{
  "n_experts": 32,
  "vocab_size": 14290,
  "optimizer": "muon_variant",
  "grad_clip": 0.5
}
Below are experts of layer 10 (counted from 0) of a mixture-of-experts language model. Rows are named router (the router's row for the expert), down (a neuron's output weights, with its number) and show model dimensions 192-255. Each number is 128 + 24 x the weight over its row's rms, rounded and kept within 0 to 255. Numbers have three digits each.
Before each expert's rows: a language model's description of what the expert responds to. This comes from a sample of Wikipedia text that the model never trained on.

# expert 29
Description: Given names and surname pieces of people in lists and prose, such as Robert, William, David, and endings like -son, -ley, -ie.
router:122126138140096128135108126099142133118130163134144148126085150151125167121118107117101154126136153108132131129165101096134162123138125132147183102122089078139114122127147102114177087139106147
down0:133096118100154106121084170132148138108105105101109142146156132168124119122123137151107145145127131140064099121120120139102117148125105132112114149138165131130104109167106129143161142116159142
down1:120130119142122146144161170136111132145142086136120109146144140140110131115126086168106141159128165094123127098110110135142114117156169140090125136085119138144082103120140156095108156125145141
down2:140173137102111124158084135123127162131151145109121125084071118189094114147137158087112124136175145132121157178098145138082132187141153177092088130156104109073165085125128178172117113097123098
down3:160094163133147117114130169129141128163163153131111131168084072139130176145132167114146117098137068123150110092128153156119138143121150096123099092104084119123186159127149118133168159146134136
down4:145113187070109145099126154164113110136096098161145119139108162080124094109128116134142125144115161162113114135097109124132151133124119093126114101095144124107120109148080155118079157118135092
down5:159121144125146126172131103095122123131127122125109117183151150102127157149107143145072125135155139138121069133149113165154132151073124127118097114129203137119170083138123112165136139120141134

# expert 12
Description: Double line breaks after sentences or headings, plus opening quotes, parentheses and dashes before abbreviations or terms: (PEP), 'affine', Warsaw–Chopin.
router:149150113132152094182109115126151167103096132141106139121098118160132136190103066087136165123166113149130145100131158102087137164113156139159148100143119112123163118126094136126126107114126118
down0:130086128138121121122147104115142132135117147106131103149149132156128130123115129153174127124131138099127100136114170137094117106123098123115158167152080124110117101139136105147119064113134109
down1:117154114120088124101079169135104147108123174137119149178160149148125171139124125093112128127145112148154146139115130121161121084134140146122088107137115160090145145093147115160121183172135126
down2:113098084137128165108148136129127099124130060157137118083115139101068118147136126110094134138093134169084097127133142142153132121155153095134096139097119104097136145142094118134142094106113103
down3:140132117125148115169110183117111157114108141144130096112147093130145117117062140137110132156176144100115129139120138161151092138114105148124111144162095164096097124110063119136112164169113124
down4:141146105118135125125127125119105126107123108116127161120077124183088133133098152129132150158111105134113094196117113140107182106113122135118143111149130123131141102122116147082114100140134103
down5:155129153152102121128164146134119104133160110151124132098124099126117155133142124138123121146149118119101099118123136125148109123129154142088167173073091143162139106112168139134124103119130128

# expert 4
Description: Single vowels and short syllables ending foreign place and personal names, often in sports or town lists, such as Thimphu, Sfântu, Kandinko.
router:115139160149099135100111118157171112122175156092146167107144130170124183118127140129146133136149116117138135111130139078101126144156127120129117084127129094090133121098111166107124156143103121
down0:133135117172088159124111111149132124173137119133122132113113121145117121121142144115144109153120180146156115110163122112094134090124133110111122154159127093107108146130138139144165093209107124
down1:165106128103122146122104138109144087126096129129093141114153074116144111131136104127150135110109149131080149080154113155097098142161125110127136180149124119144120143173152136116127164139153156
down2:128120151167149110127155121113121124127162134130155144106120150128139105126133188148155146131085138113077129143138138114075075124098128117147139073118119125130107167138108101095092133141137093
down3:143083104131152090115121133142149099134123102116155127109124113134136117125150129156171150132072181152126127101102102132152140152133143111130100119131148131159107172125158136150164131099086131
down4:175058164116127114139177122147111179123154166116106133125111119132099118135098152121119074107133140143105184092138127159140099089164118101178144108132152105117148142102128122187130133119149169
down5:120141153097125140093122184165197149130108107151117081157161109101142130167156127164119124118103104107165144186140150173137127140171167152170085147147151146110098115105155152102115153079151145

# expert 22
Description: Preposition-plus-the chunks (of the, in the, during the) and the place names of sports teams, such as Auburn, Chicago, Wisconsin.
router:155099130125160118173107134137143143108125131126105134126113123139140164121129094106126159091179162103143117144195140095159104121131173100113136116089158141114135160141057133127136097128147159
down0:147068148115153124112148161101115115135114118163143168133112136144138129109148168124137141161135132146114085149144131071121101147069110122141154150117098135150150123096146095115132160156089154
down1:140102149119132141142074157079101145126107122089138104134110095159118109158176103122148101143147139129175155163111142096141148144136126108099132132156106147120137084165095133136124164138108125
down2:172146159127103139097146126084112150098116113140147130103115116139106131127146144133094104128110113165159149141167090148116139101122101099150100110153107117129128110141131129132128120104131140
down3:111137153161159134148117154084126166112164090140120142141126179142153112112093129128122170121130122144133146150131125128140141152141131159116156129130147102165118096097100144137109136167151115
down4:131098127144130123167143118130129133148112132150141138140120116163107161135132090130151141154152142133126144079131121105118126085141096124108097146086091167113116103163133140143136178129100168
down5:129117110144125126155111087165126101131159135112111116130146139114124119145152129156163113127081117123134137148103140117095152134126133112140150132114157127125126142095119123123117136132173107

# expert 1
Description: Middle and final pieces of personal surnames in tables and lists, such as Bieber, Zavala, Hacker, plus Jones, Smith, et al.
router:149149088157131126146090127142135147133109139152160169105104118117123140137105132137120141134128111121135135133104121110107133129152162114139121098118125044126152124118126118057168105177115145
down0:118079127116114142114168095134149137168142111137176127100114092131118141094175118084123099115145117097130171128138103152081128109091134140131131156125100115119161097142144177134107166131133107
down1:140141113138131159137153105102088160173129101134139113102123156119187137178133141125095131133165078122144126166136110131149124142099143114117153089192108102150156119138115130144120147125135108
down2:123168118153126109107171121146126138127138095136144141130132092161143137142140162154087103118144131116128115130149081118139157146114129105138151142118153138152101089121136143142109118113147103
down3:116132115132084184098089101140154097149168129117152181169086142146134109091118112123127100144147093137186104119168123120157099118129123128142115166123160144119160175139150157145119168156094165
down4:170127086125142129115081095131160152107153134148119157141127110178133143125131102114110112131165149117135099119123113119113093127118108104149119092116128079132157119122130112074122136165103109
down5:053095129112088158134105143083122057130119135122152109131178119069129133153096082143127132115092094087066137136125131111098123119142123142136129122125132116172150127102135128087130106094125143

# expert 27
Description: Initial syllables of place, club and personal names, such as Berwick, Everton, Zala, Hampshire, Mad, Croat.
router:114129122183117139131089115184123094106113096175145207145089150125172124112130110096135134094133139119130153129153152118117131140141167129148114125118146117119159104130125137116166116144140135
down0:130172135162129100121148085156115143127113119114147149129135158137119103124112157109138147085128137178162134101100145145144099109137134131114101117108129100181166156112140094146169121138132142
down1:106106121114125110111109099167106144107131130126116146143097166141149123090145153141103140106141102126134115114100087144089139141122134094112170101110123103133177156137166122151119104125085110
down2:117073109111152123137157114140054180161093127115114150116127131126149105121115120106087134133130068100112153131156136191160111126162130134172132160163101145133165098093120098157089122180187149
down3:105147172127165105141127123117117166131114115128176133112168104147105099114130081099091114115148110122123133129132121177104162162110129096077209160125122127134095107145151149140113145090138099
down4:153136152139155143121105120109131119118120132168143134154127117123101125159131134167147112153156109091160159122088132137165104120107131143164113112146148149139130141083161120141142161096114132
down5:154100144160147125125139135116122157092140117116156132128080155128142147115175181138172132102149105130105149125176112130117113154120119138099121094136160127144116142127125137135143165156142169